Weights of a small mixture-of-experts language model, trained from scratch on English Wikipedia.
Size: 13 layers, vocabulary 16384.
Experts: 32 experts in each of 13 layers, 288 SwiGLU neurons an expert, a sigmoid router.
Training: a variant of Adam for the experts, 1098M tokens, 5661 steps.
Below are experts of layer 9 (counted from 0) of a mixture-of-experts language model. Rows are named router (the router's row for the expert), gate (a neuron's input weights, with its number), up (a neuron's input weights, with its number) and show model dimensions 240-287. Each number is 500 + 50 x the weight over its row's rms, rounded and kept within 0 to 999. Numbers have three digits each.
After each expert's rows: a language model's description of what the expert responds to; "gets" lists some tokens that make up at least twice as much of what it gets as of all text. This comes from a sample of Wikipedia text that the model never trained on. Tokens count by the router's weight.

# expert 27
router:519475479459518435504493455461519501476539531485541524445541533512636566522487502538520437442535450584453533545527656549582428455601407449563443
gate0:504474507453458446514501533480507512520483551536602525531404538516397536464477478522434452453536473480365484423549556418491539489512498499596428
up0:607532473473487448493465526498487493537363541540515478459422598504456533526507526627481500471503465529485482410544530496578533526447493513478457
gate1:476539573482454456492452505570471534532546466531645411493500497463502427508533511429514534510431484538571526474580485469570500447458534384432514
up1:575522486492502496530421534515432464586433477511542511531550395410533549505631524456451581472504477507486380445468463426500520423496607425468505
gate2:413471470555564503539549546539523552535532517428491446547469467488565495523562543561499562526485520550524529558558475537444434410522489502501470
up2:480452411563528557598586554516451497468579503476509514549497503482543488424520515483451396590511501539459422534499552457438462513453533507500539
gate3:520496535462491508437478420541493520545469498459476462492494595398486567467444542458533513510551423555434513526550531450453446525535478579507510
up3:550498539504529528498471421497415511548404602491550449523473605484581582525481473485578514520532467474525486490472440479563507509531556496488537
gate4:500591499418526587553481513497477590451520599433609483446455533508490482554476524570523470569497391429495444526495511477547564408444468550455544
up4:566524465488447547501537483485519497473546488514528500419532506571456506530525452488410391550550546482547542436473467488552497479522472483503461
gate5:504403476447548479696436510437560516482604468500572560447489520564579508530488547384507462390470512559536540452463442573480511457458482523527507
up5:506571557550543552411558494510525589531459518410439485551552484498486529451546464564471490541480547573456448562529504494493510544551531450443438
Words inside titles. Words within song, album, film or book titles and credits lists, such as My, the, 's in quoted titles, and infobox colons.
gets: "\"", "(", "was ", "The ", "is ", "s "

# expert 24
router:596495507461575508561521481499588542524637560505524513529556440391452525464483526554446576462542425503477502564558463429511510497551553462456444
gate0:502483465471473503515605504555534452548450584498512442520491640497475464599605520482386553559460468474488569480523568492501517337504531524484490
up0:552456598495596423483398477473499508459582441488436526453515465463592449506461464496530426481461493574538460485488491543508444634506510470491517
gate1:445443500532536528451549434428397442542517573553429514517406489459549560491442581447464404410482476450512444493552493582479464496430543483538506
up1:521460557442554532472490514547520436601459503539409429484453493467540456404498521598525533548485467481495503506617621512559497500478438469524566
gate2:471529451470506503528551499514472496527402575506463519584428578509591372531507524566509490549479435493589503526450548499482413444508471352494465
up2:533449605499509402484481488492479485552515492398455473457513500433495542443441429500453555490532539541516555551400510529522497504460528593529432
gate3:508453390475525492485598537484496510480428465450472509476603526531481501524436432512520468398539456459518581452495463513522605585531556454521408
up3:539504382576440507537515574453467552482422463506446451520416513420370442549416402545479525523491473484543504469515500552451576526483543433426450
gate4:531528441434457489507522501564406492452482374504533564580529524472511551406520499552497580482534471501497600516453506480500499442442592485515388
up4:466477447388447473471434468533504484448447578601481431443498486496604509466525427475472494536462491526496453640492490507461493509519433470549496
gate5:514526472461465493504459445509520525516414455477543521501500543406438554537444520497620569447466496544604410551557492474586477466554489454536466
up5:567505416455544497551441453573477482432414647467501572491573486509483433563520463359551524590504572528459484538441561454461597610552401463517413
Foreign name pieces. Inner syllables of foreign or unusual proper names, such as fic in Benfica, z in Salzburg, uz in Moruzi.
gets: "–", "-", "es", ")", "s", "ar"

# expert 9
router:506494480451556454559551466439457495386538531494534521541596468549578429568510532569457458466453404521465540481491542521389433474452532444482517
gate0:559507466508441441474489518521503462528451523476503522493490448489444461464430444487402537456494420565571451502458556548623505470536546524542495
up0:493507543525608518539551543568540512470505406487562490534484505521498610523557506559567530460540568495354516500658427431428566463489446449448460
gate1:532469504449528493484499512468510491449490469490575489504572539482517567531498497559560502493567497502486529527566543512579504460574596535450459
up1:530507474432457526473512579499458479476477497523497490464570493522458555472487515516587533549512434524497435514590504556574495442540560496431508
gate2:458485484488519535498582486452500362456465553536525502501465462551499504549456459442398568417452511531495508550524547515573591477488493452504415
up2:454525547465417463455508563548511463470464558447499530508429414516428489492498503558437408553519446492526424476498417416563463386497466508466509
gate3:568495490442605466507510578483521445525493553494412526454577462572563510585541450479520432516479507508570462471497490503550570414512517437422518
up3:560482564433525468542475527509507422507480476524529555498495460604577471566503429406588513554472483491509449398544511468544557442508503365454568
gate4:522385400476534487412513487467541423493416467507527464537446562572470609439572495502516524494432480484444486514518501509578497560531488497461437
up4:516512455476484454455491524524482470480507436560591538467576440507540505497619485567503496492463385429511444407494528465420454487453617474500563
gate5:496480499547470521425554519484585415504448543491461537512528520499469582525527575543557434529491471433556580560513507485485450540422499505456493
up5:510612474564494478476443445531516575564563584476448506566481501421487504522450520493402508487516552562481585547470469517408503515496402552461601
List and table markers. Bullet dashes at line starts, semicolons and pipes separating fields in lists, standings and tables, plus numeric cells.
gets: "- ", "| ", "; ", ") ", "1 ", "0 "

# expert 6
router:492542535461526470417589478424522543460514534420493529518558516416561536597474501571456454498490444510531510526538541601555472410471550461522478
gate0:596485485543517508558492526527513530490528473455524630567486484477460457490412519464488472462502475566462651558538556514553452530492620443500421
up0:449469563482487471370525536461410570444562491543463469522571546504472590381520503567468544529507561488516483529515426468501520506562431537398485
gate1:523502412455452598591500462447576540499615534564503543525522438444521528563500472501473527512498541471484531531453550439502533449449568454449569
up1:479490515508489503484529549486486482618523371501536479504489550475506476499494434547497500513498523505425490431458502467501495391559418471460457
gate2:459513463537524445475505503505515431479527421370491466452430568490512389480527475589507451501466531519445517470561509464435524404485582580505489
up2:485505528529507471527413327508545513539393507557502528436509523599532486502522494482438604511482522450530515450419393468615370542472447458468491
gate3:597485488451519437532464457513532453469472459542641513492492502571584481557537482583458515460565412462367520436516532506548543530472531398518441
up3:433505554538520484413549525474485586514630528424451514485499543527435502476477475456430536509422489550568566599424475529467416464540513521558516
gate4:470538482585591547563466517460462561506548509422432518506434515548535503521527419447531437501567449484538485559454391503457490429524504519459484
up4:563545577466413512513456534528448479475562509463426518572477478457500533523415454486531486498469402484584450609543525453463553459485506558503484
gate5:553480541465528462442491471515527455533531537592448484439552445553592482450579441433544519533519490543490429486456535506464577598507462474512438
up5:411530535455429487541570538333489539528472542410545526576489565492491520454466484532442521473526491418546584486548485526504411450475506452419613
Commas and past participles. Commas, colons in infobox fields and passive participles after was/is, such as located, built, including, designed, plagued.
gets: ", ", ": ", "and ", "- ", "ed ", "), "

# expert 30
router:523457471469542504530503519444537495484638543487542441522594550465549466536493444536443430605556421542465538571527577581513348500542529471447501
gate0:512549481410478544515442443517537502592502510477573498476512519489586504581553472578472468520586524519488517477536517585528454437520487461458485
up0:474550529481504603442537527539486532373548472439494514469466445500470537433458553483530549473496534436461545507506483538483497567576462457534482
gate1:503519546429570398513489463513635515481513580430411520566499436492491484598482543518521485537443481542567464485412492576485470418520440484436449
up1:510480516431528494497432435419535484514482456455395571568506569585495580530516502549502414480582397496440513560436460549446479534510565454492505
gate2:479495540444594471506468513538558477451512509496460567500503473494579487569449590506476471477471501508584541487586501561488570396542549542500573
up2:474534465577424566421512571523457468530471467476588431454589533441386464444510515381447436521524537626595553518497487584456526435477449546562456
gate3:476455553516456440525457446426503503444500361474484462411494443541493409471522436499555420507450428479535541536491371525511491485514454527532484
up3:512518533540477457613416514392525496492485430530559417566507510492463402534504520471532447516477490517531507533539454490445542458497458482426476
gate4:386521473469449490550420476505495433575515486446628533519444593559516513515369516476491426504433522495541566511446497525483513525482600562516593
up4:491473518452509493490516402561495532480432392525470492492503535493523483551432503547502440489480470489526394570474525442531485582497525383455516
gate5:433536501497560522464458508493501525450502421493451492450483566455499414475479449578441524477571509493459450517426592499445559492512478456407498
up5:498410457594481459486532515582457475474452466517523525439559496435385390448366568482477501487458510443482502422448503483471549461467510485445488
Determiners before nouns. Articles and possessive determiners starting noun phrases after prepositions, such as the, his, their, this, plus hyphens in compound adjectives.
gets: "the ", "The ", "-", "his ", "a ", "s "

# expert 20
router:499401480509557537481546483484474450507412470446446481506581536463525493536529469491445461440464450516506487545513488563550640454530504510414421
gate0:524429490448586530424472535545490486499536526467484502464509424487518504637492414557434517505514467469477572532528521430498559471399554505502496
up0:485347472519480527492579527495547529513550470482507519533526587482530478513497577431454504459605473509457465549488487422451532611505482470454482
gate1:567484545445461508485551426498483495493489506478489454605528597534519530492425610477517474494578456516475486495432431514500481534529575526417413
up1:476461474480448529554598484482537507470494557400469489520536502538545496449385538519534445452591512567505579473511444507451511515565566607416435
gate2:504478491448492500543531574403515512451522548536501527567488508498495548518649493472576492534537468465484475618485508476426517530492537475494471
up2:483456476486425477556648543415547503489571488538444482522576578525455550432461522502529498488563497467528479507437397513455515555548563490583546
gate3:406401561527509475525520410499481561415530434512492428534436516485411428499597466418490511501495457410479563480495466525441543489450579482541420
up3:592432457508610404448457542445560553517565480512516436496488493476554410614571451520490489476477425545520476502447469476439491520513567531563516
gate4:508520447475450489523457512499505512498495501511436528455452455434567522515441427517569488474460495490622469462394486465427529480480471504571381
up4:486467525490424517527446638570484495483492547546526455538511510438455512527489483502605504494579484459498511577536525502530538410537564530504554
gate5:410519386477527450477502503419557574389517513538461462521528503461504497534575473456449479529457571510528581472544553511493464466480430592525476
up5:462477563511483460485463579575441514473524433539431468531520479434455481386526487446528440541485489477577488427573494533446509468478548530516613
Sentence-level prepositions. Prepositions and clause openers heading a phrase in prose, such as in, as, by, on, during, after, According.
gets: "in ", "as ", "by ", "In ", "on ", "at "

# expert 8
router:555411621495467437545491509401515548466500472441590475497519513460490469472458465593514431513442503559443569478550483541550410527560510394420468
gate0:537519560493476450486540499460536605538455512383485428472513505601474441323591607493501600405458549603401574559630495568428544561509517463509445
up0:546460509501461555603479434408545466549537504499568491457458512523437577457442467543547550382441517546527556589557444577464474502596559566500502
gate1:571545490431478488536471524392526503522530497449497553460491467525483479561560543659454469464599554556486530634527494455511519565485520517473593
up1:445406540469537511512528509667494511491460543594538479484453471498564509543455406421585567591490448423460442436469466509504468405451470458485491
gate2:545495416441602504403433621480471497532476555509500520544490471531440553569476455560546560462553503547484556502565525519555466445562439457458500
up2:501506557507474419426487624494430517479397574553538550470443404491461579557439464459423466497477541599480530462552507417586522468534537397546503
gate3:439485446584543519448496398400480543568554506506468475451434511565503535559533552559445507519454416521539490474463450480598509527594509474494476
up3:529516515468413580528498452529532417531415588495536506469430399563470517517560463446490467497524447540516448407447532548511489430407483431564581
gate4:389502497496579478552529547496424494486604415439536493451524474537528531479491527410526521489494471482534457471474495436438520490579453501399518
up4:475503579543417482526460513547492561515565477403527558490452427496405490420515510494427519525489490498552380619406477555518513579514512588519560
gate5:568496593458504444622492532509479520521528505531519380520499507475484526513494490576453448500482466372555535537527481544525512509538502454511524
up5:517501554520425452562517455504471527560525547511463470448478542449540542452503491523487536522449512448517576467532457450478509534508482464540426
Table and heading markup. Wiki formatting tokens starting lines: table pipes and separator rows, == heading marks, list dashes, infobox labels like Synonyms.
gets: "|", "==", ")", "===", "- ", "== "

# expert 15
router:497512565482575462618485462480560596498576508480456572486436568464549546493476530488467446504462513563465528540466504521486420492571523472547433
gate0:565551474457429550442412520497597507451391522470449499454637484542486455534422479457478544539603443516572470493542534464575462487499405431527493
up0:432494514409443486551444449495532483531555561550479436514506531489335340518409411443447496543503493489497537475544561518537433457481519524510567
gate1:434469495541439500475422571474486515526470437542419606464418522413476534561471518469582524514564479538449399413591561585473551477572506531509584
up1:579547571392593499551504515547518485475428528400553480431460442487542499489556519509445514562486545535534556473437513372455451510446420512478462
gate2:582530464478439489547524469469555508555533574421453431456458548493394426474526470512411505568491489478533452511546547488528497420490501507457429
up2:525507476518453518527544434549586507490595478448483498390480545489474540518488468565460570558471491480500445537554557515511463404477423541489520
gate3:460458475515434556540544485464440548495490514522555541506513512382597542466444492491466486445512520494515521538456467505533458529561517498486451
up3:542468508469559538575531515471539475519546527520453514417478450626415428467563501468539450551446563457496488463465513501448516417493521496571536
gate4:449439558477583461522495476454534556447517517424522563537491521523531608480464515545435470483485442541429566517496483576465571529570458598545504
up4:491500411553534463394473476461500532505561423475511521512460509543489512398504516488554604470560541546425474523420551507508465553523515474509398
gate5:537485512373530500431497497509546453545441510436531524534436447463498423426570586556462505469492510500436393550464560509426552491407521462413534
up5:433439496412518538428461520419484484353458568484464558552537527458397559566561615485518486501514489409498555502566548500408531533465525483501487
Sentence-ending punctuation. Periods, closing quotes and colons that end a sentence or introduce a quote, such as %. or formula:, plus row-ending pipes.
gets: ". ", "| ", "\n\n", ".", ": ", "). "

# expert 31
router:545436588484547501546554489442530539481512477464551613489501525505531518511488497505539493406491498470552522511506526499545531483557482464532426
gate0:531549578455401549452480510395414547478500484516502477515564434576470443512476557540523471513502417518531540562503527535475481586472622478541394
up0:528482483524514496499408514511507503561562488592444463387474538475479528370488443545491503561503600593445529547536496508505496508455395497519593
gate1:567564490478525479576550494536556497486494557532498417634603517459406457595501451542522571488456466545531395487471495524456454499451524464435424
up1:482475513416519491510476598397515494485545538509505564443497484511517527564510566378488472544551480429457499523499473547553595392490423555479509
gate2:521476425523494578470574489501434518476507530551500520521382620432482428528458434435555556564480464455531407552455541407515431472458554453515405
up2:478307479517403511530483505534458565484495422457445581486450518432529479533408473549542471554479490410422548486518462473586465451470488455467547
gate3:559433522492467563528530516427518596571567447467501521455442497556429527481567469486510498461448550415528437513487482549451495501476502477495467
up3:471434512498569522518491522618537545546580562457516468557533544532518455549532475532499451483500567430541451616553523534518549473440497473544530
gate4:525463397551468543478501499543518496609531424514543467481472449472531538520585473517480612459567487540517451476485540537497608448462495492462479
up4:566610370469535528504479412539526519542512437481560485465529558510449534526564448602423564492520514552485482469526523448436555548473557410528463
gate5:469498497538476457495496483509573593473487568471511550517473507453486515535523510471508442445426501387548523516614497510520459514414466469441507
up5:476582533453480501492458423514496584547504525539541511517538475487546481471442493509551590472467507544491530528517495445560465539447494541477442
Word-final pieces before punctuation. Final pieces that end a word before a comma or period, such as year digits in 201(0), ethnic(ity), fem(ale), and nouns like business, December.
gets: "0", "s", "ed", "ing", "2", "5"

# expert 29
router:531499531491585450456524499504566555558432486554517595506503538480539505548465480520467456461470447450516475464540404529513465428493514468562519
gate0:528470462570500527500499499520414572503508539532445549440524538535442429541491467575553487534443477508528506556456582535485453504443427620451438
up0:431565525397493507442476461548556444446409461459527546480513476514551488512533458396440482474567437501486551486655492574467522568516558475528506
gate1:529531536541451450469520487502471490438492421540432365528480562477471552574512520540493483572547590428551544523523586505517492463540465514505549
up1:578445569609521439535546445519504433455498518525493461407599492444514570547483500493575453445504508516484532524507470472501569496468519438518514
gate2:465445476510482495550544498520494543509473472497500419401471507537526504467480480598509442468482549488443442468539516544499557502533477429464551
up2:424544631460515534549592519509453480477468504426580604474455463545492445493494447537453439547488576505445604490517474530423498523420505512467490
gate3:544513540434519498504530528498499420496476448565536490552526609559478468537512661495617483465508548484535507458581503513567461549549502410463576
up3:505440489450493523454528412517536469443466477536581467497490545415525510474454555553487571434435479430496526564637556562359545501492438408546580
gate4:542516511518514517534486525503508482558506462475611451469504486548503550439511478507423464563522550530441508489505479525560541372455561539452450
up4:476507500478503443502517411470508537446538491472432575482500630482501456522490469504537504413427392517571505533574510534404442578544476473488488
gate5:440541562574484491434460572533569575467495459456513488458514526429510509557536382541514484546488496495473542503557474473535441469544465471515444
up5:438505519541462514452478552551594617647547509576534444439486477370429539572496448561508529555497467492481451535520537513505517487480415443587542
Inner syllables of long words. Middle syllable pieces of long Latinate English words and taxonomic names, such as contem-pl-ation, inc-rem-ental, corro-bor-ation.
gets: "\n", "on", "'", "us", "or", "o"

# expert 14
router:452414578454468454460454488455533554473438531481484588457455494508524553523485517517483488434492471462486540541519472422584523480573558504506488
gate0:478531552427490505415532555457538506545505568406471518486487474495396501519512447573450496452533479523493490473531473459536505408521498514540555
up0:446584523612402469456495481598518487531483453467457473467512478454496566509494489425538566462521452523500617485488519455502484475498409501441433
gate1:409555474385460531561546389511547474515450510518434554459549540524454451636526581568453234518581507475553479559503552570516467470478527463463503
up1:602528449561551485485452505460382492434540471430521476541488506412573478419564505500494539585438512558454480519553526445471516473534553518547397
gate2:556476516491564424525544511531463483463558544468537514518489576463480559468575459479457474525538481499430488517603493504528533447651562473528513
up2:542515504470509469520502553591482462462474538490445520505602551509517567447505483463472415535501504508522522471489414433584514505561596529501446
gate3:594501519488561580523545487499473408460566552545476437476496544492546480441572449501496512539502377452575422442462534529486516610528567520485484
up3:533519484463513564467407487495496437464500545471496535484523593530561488437463527520443634433483467495618530551445446545467512558509519612559515
gate4:510512483522559519544513503458499475567563516513527467511491523553557524538513528454558591554517426451523492530411464509472523605508536514469523
up4:475498520510489528521534453498562478461471455653458465424582494467609502552504565520504438564509453429453546518501579503485403470520476510480533
gate5:539436557469477548465593513459590521572504523488421410558466562516364459488524416478490597495474498455529550529618546568535506469551469493521432
up5:532584400584483505628389463521416526452443538507455569428525516517529603486519536475662488563644492556456447526457450439452527540456496382523398
Mid-word name fragments. Word-internal pieces of rare proper names, taxa and places, often before a comma or s, such as Pitts-burgh, Zigongosaur-us, Boch-um.
gets: "'", "a", "i", "o", "an", "in"

# expert 28
router:490478522477558425479489426479501480376565530436452457515405471522490497462499524555432465487506488624482612559558584534512553468532498444541422
gate0:503462504478506486401491543438481541510442526505572473491541486368475471464501399530438444479531466399445512549495497483514560516537491475500560
up0:495521450456411418513449561486501522509472507517436548531469584587540512526517614526593525431522459593491422565485570463442417514484468458534463
gate1:521538493510559579435466545443502566529570482475476539486577428497482443530597512589573495484540509571395432561595610499549472417544485510462422
up1:465560474549487525372509407534496519495534457470489500555492396544502496503480421517432565496560536557484463445567619537496507554485451532507478
gate2:378625503517538529433487460553642526519450584558435522436551458456510548435432526568476562470491566552491498472480496474570547491552529535518473
up2:443508489509553568513527489517513544554422534579479554383557400504497509485457501470549556578419540528542491445574582397568536452395489543603540
gate3:450541562549465518485526480510427500466397561547468484467522485531599437512413428491471479491525505504556523495477510471502482489545575405481520
up3:509557505493556469431552571413466479496467503499495531500515388474466538579469510432431470542516484564532523568556520481594498443516413585456517
gate4:555461491538509495498524432442445512611477605403505453479447457468452515455523485484467468500503528597528553509534574466599478526466603521473552
up4:550496619557491507544520383504517454511515479633525522554571491504449451504555480466488513514473508506531463435561581436503521467522471464483565
gate5:481552539496549495437396418494375490477442564436489506524410383482493475519539494519505613494445545615518500531494574501408582519462470502551437
up5:533466512505530515478488449493494448511460512464470494473493465525513591637463614511497517452435508566452543507539547373531450477398449443519365
Copulas and place names. The verbs is, was, were after a place or subject noun, such as the village is, the town is, plus name pieces like Hot(spur), Smith.
gets: "was ", "is ", "were ", "are ", "be ", "has "

# expert 21
router:471559500475453451556527434443475495449573496445546484556435509519569444506500465573465428525480491554505576505560514538510539402492526462513511
gate0:521565492528439426517561499580478475507558523613652485530454480389474437521495476492489530511562564448597487452452413496436527472496499498512534
up0:396530491461473476511425436500506518595520368521544395525517492441517486432414552612533450476439446501564558532557468447521530480613590475452545
gate1:462496583410559484544528468494530450534569458468598502542436516529481481427529514553500518485451553530469580521493507538530436487491484414433540
up1:527474398501501565439462477514477487522418494489530520506491548481463522416431551502470487476495493469450533556486568561602535537497528469465427
gate2:496449522522525442544478516507452473459589484486517554441476422430427540495471482434540568522559441451522455499452534372591524494517540541506498
up2:368546526514525539495488408510584438484490483496435539473529525427556481423432600557532433544482527463514495463539417552428483395523507422482471
gate3:557478413439577543575523510523449459488398547475481510460489534503494568459594500545521534502481506602529486534449493569486558443512486508449591
up3:370462572494518475506461492489503551476533513549556480487508509434487642501522489491466452430491479495562460548540544510555457410527431518553544
gate4:518476528539484494536507525422598601505458493462453525448459519523487488473504507497495526448490489475447461444491501489570503573562431500523540
up4:489525489478580449473491462470580485523507559509515489584544546586523526532518516614421491548621534518472517516597496505532533389457483483500437
gate5:357496496502545500497513380497571512553554472428547526472490480538412464418468518583589509498585511506485460504502564487532534508601545431536462
up5:640414488461533459527425438515572516426505454533433437503457549508546520483434490530576566469485465483444506455439489454534404503547460511533478
Clause connectors and verbs. Conjunctions and main verbs in narrative prose, such as and, but, while, had, began, found, placed, often after a comma.
gets: "and ", ". ", "He ", "but ", "that ", "he "

# expert 5
router:526474597496567461474558449432487484461632452428453551517502514453604534514407430553487497382564436543529520531558539489495371483537521509457432
gate0:552484524543499481505536510443528622480470388532527511482487500552322494452532533504558538510411513456494547505567529480509355561528450466629457
up0:494506451533555528537510405510560479477504494517484505531511537426454500530545523539516511528523531461426607559533510454436477517585446571528462
gate1:485489445482528489490477520417533621543545356527482549535454568498606592579530552495433512525476472483516540515496417462405443548436418435474475
up1:437513578545539471504504616497593577566539384550520512489436506490536512526502411503478444416489505551579512455567506511486529470530497480497529
gate2:427501538569504467547559563446434474469518483464500408486553449514572574429504498502535532493491463547467524508450493496398415482476482525481404
up2:441525587518518565502531546536513479451545447477480432491514464597614569477521533509501450541471483449499468466495462446550520538402543524410555
gate3:500517442576512567457459371559511482442417499509502523554566492517563524562473552476490412425562505417487450440495356500638504554553516435456514
up3:466521497454433435544426536487565469548496423444493498465416497479492558456495467492438572407541606476380410469502487607577513477551471502522437
gate4:537563546488509431505557460460481426538527462527492533463528575567442443535500418520478497577564515493485575430417531471503464513605640463525464
up4:509433498557431437439481521472472402575489419510454450500553462497489457511491455529571520527623406470519488501506537479522482486648598362522512
gate5:584482499536471453488441492555516452548508395473514452499513474601553457432455490539510447429514591539517509500508549449447555426539556565547444
up5:579429488514463636528766547551409504450514547467487476501597521554505567511527489458546455439590520454470501478510484515397494460475428543485486
Commas ending phrases. Commas closing a place, clause or introductory phrase, such as County, Kansas or critics, the album, plus when, where, which.
gets: ", ", "), ", "= ", "\", ", "which ", "time "

# expert 10
router:529473506480540479479511480445495473489446534415510527547344519500499522487454452547542433406459471554475544534542487524554648505518522497496443
gate0:421453471546475514485527518534438472448416510524334525515514492563551527519466458492456518423484447496463521486659474457560556541416414522468467
up0:590553416505502435494594511550497544520474502507422548409535486578587530475522522594400587520437479518449560544490401528478536528479389523500518
gate1:485452540543427491536611595581537520454489453562426471566468515516547461616523469487489481402432498489509492501606511540503511475461459472503450
up1:544452536551571596564500551649498526482477410354548540543525580596502438462594483530444535588538501516512501583547645487504487585487489497439420
gate2:481456518390529578524471458542499480435475508478551460493574413525458472587474533460465494581509482532566479424443546513540482519499432470601544
up2:483585515565503509522485526460495478575560612526579508413454539470555471579468515433557437603505472515487475471398540536522452518542422623464524
gate3:530517479436468439436523481531463475414401467506508472501479511489538575529523462479525485481446591430599535532494464430596571477567438487584451
up3:529543489587490435472457504472447401480490464507419478586511553454467542431485558482532493455561493489431554589620478503437501507585542438510475
gate4:521461493568472582503562582553429548516511435590493511492536564516482441482549484446398507537495486449480606504521434406559497501515578477554459
up4:502444552484520506548457612503429480414523435500408636465508561464510554436481540568419461506631518419560413528467552445517513524459504569476487
gate5:467529523504521539428514558504529511575572462608491506517542509479421561492528468449478503423481507543553530542538556474455508555502570483531525
up5:508589527502479498443553441475539493558478512539443555516535505523526475533596504421493554539462536493487548568479452478631507559459503510408581
Prepositions and verbs taking objects. Prepositions like of, to, for, with, between, against, and verbs before their object, such as advance to an, allow cheering, joined the.
gets: "of ", "to ", "for ", "in ", "with ", "on "

# expert 4
router:505511489467563473519455475465570528513519527476484512505579549509471634500554551577515433444507477514400587530507522568513479500499505507452406
gate0:552491446645403448446507554492539552518522486517553468440453520498429553436549432536551439512566501538585478467597462437438574478496545504553474
up0:506489561493497546648512522475584544547467437497388451502472506520486475463501486564568413501525510483468475558573584522493428411448457456554491
gate1:497490511535413403552484479401555456521424592455488495516466628448560562603519501480504401452578556479607492473629479561456507500482471528426402
up1:481515463562530557517521449517470482531467451483466505537470572546474434485452475482486479560476504511489552450470480462526535562520546456531604
gate2:480466442517530631548521512466431530444510466499578479438511512502472525435497498462498594381470512517450614489544492551443559492520453571493394
up2:530536491502457457517454490556548401591490576528499518570452482427561467581503471537503377646541485474609442518413514455483461450470561471489543
gate3:427548432463540458433469449504511497507439523594508443554494533541539390539500468509497601487531402383457508553478496551491419463471466476504511
up3:457596470513566530433526532453537468497548547437514456562441609464413530476448496524467586472498459628524492484476496509444451430525522589539436
gate4:525495522515428490564551538468421457504533461498594460463506578422504447519466476457588415499561476495543445501577413501472534565650485449534543
up4:502499521475540602428499398487498453438447481433426554403476539540499528507523546541572538548510536510539451491481571526477489517419431465507555
gate5:549563458521548549429460461510503486608582528427536416558645558522534445411554473453465461535579507598496491558564452526596575500509487528563466
up5:521483496617350542468479462489493521503484479536431503534562479449471537462410472516560438479475431412544513532465523502488531519464521494541549
Articles and nationality adjectives. Articles a, an, the and nationality or party adjectives in biographical and descriptive phrases, such as was an Italian painter, American, British, Republican.
gets: "a ", "an ", "American ", "British ", "A ", "Al"

# expert 1
router:594486517465556481456541485500508530446597552428458549536605487449555522444513508510477415447467492507434564568557541475531461490541486469490446
gate0:529493500520562471463504594529436595513439419452449583441520429537514478478509419425499471488517522487451625446520479507364533488484475343472554
up0:482480460487417434466412481516522492536478475516409421534557431504513411513463612474510571442418510534476567509579437465529489459432476420513496
gate1:481560477483458509497473634552618534459567523461515495487523559522533510502559575558464525558492450478489576461578520516441442467469523478477562
up1:488432534556627493525571383393451545515499492538440528487457524540493560510526460484562544450596506560413417530492449469530491522512548499505407
gate2:440474498553430498473624399453419424582515533480483528455425556484436558443446529530464412473574515416563468526488454415514534450541572515528593
up2:425458421565523454452491439492494492437571486482427521418513565555446525539479496502401547476348495468433482534426566449575472607469430508495450
gate3:520517493505458557497455485557493555412421454424484434438493474608572450407581470523434440540554470511441541538516533529500420513474513474516431
up3:503585536547450456479428432482442529546458562517522484428485448559522438495486515487468467593459520508500457436378465457498530527535552458562474
gate4:582535532559590549495493458451533580478537526404544484535475527521456399517554488560506455521511452483521524545493467508493496453545581376454573
up4:616531466547552491471504500407523471507542512385537453551472548500425485509541438541485494485506511428504507586514446492420522443482523478459558
gate5:539436568518472566532528512597569533528527482548544609464507443538451469484507535497586508506497455515470455540516540488543550438502508499515507
up5:492495499497455555496563483550542529532460448513520480412481491479443469492566435539507535493537550548347404564498587516564525490495587458572527
Opening parentheses. Opening brackets and parentheses, especially before units, conversions or glosses, such as (mbar), (1.85 m), (also known as), plus table cells and math symbols.
gets: "(", "\"", "N ", "such ", "′", "all "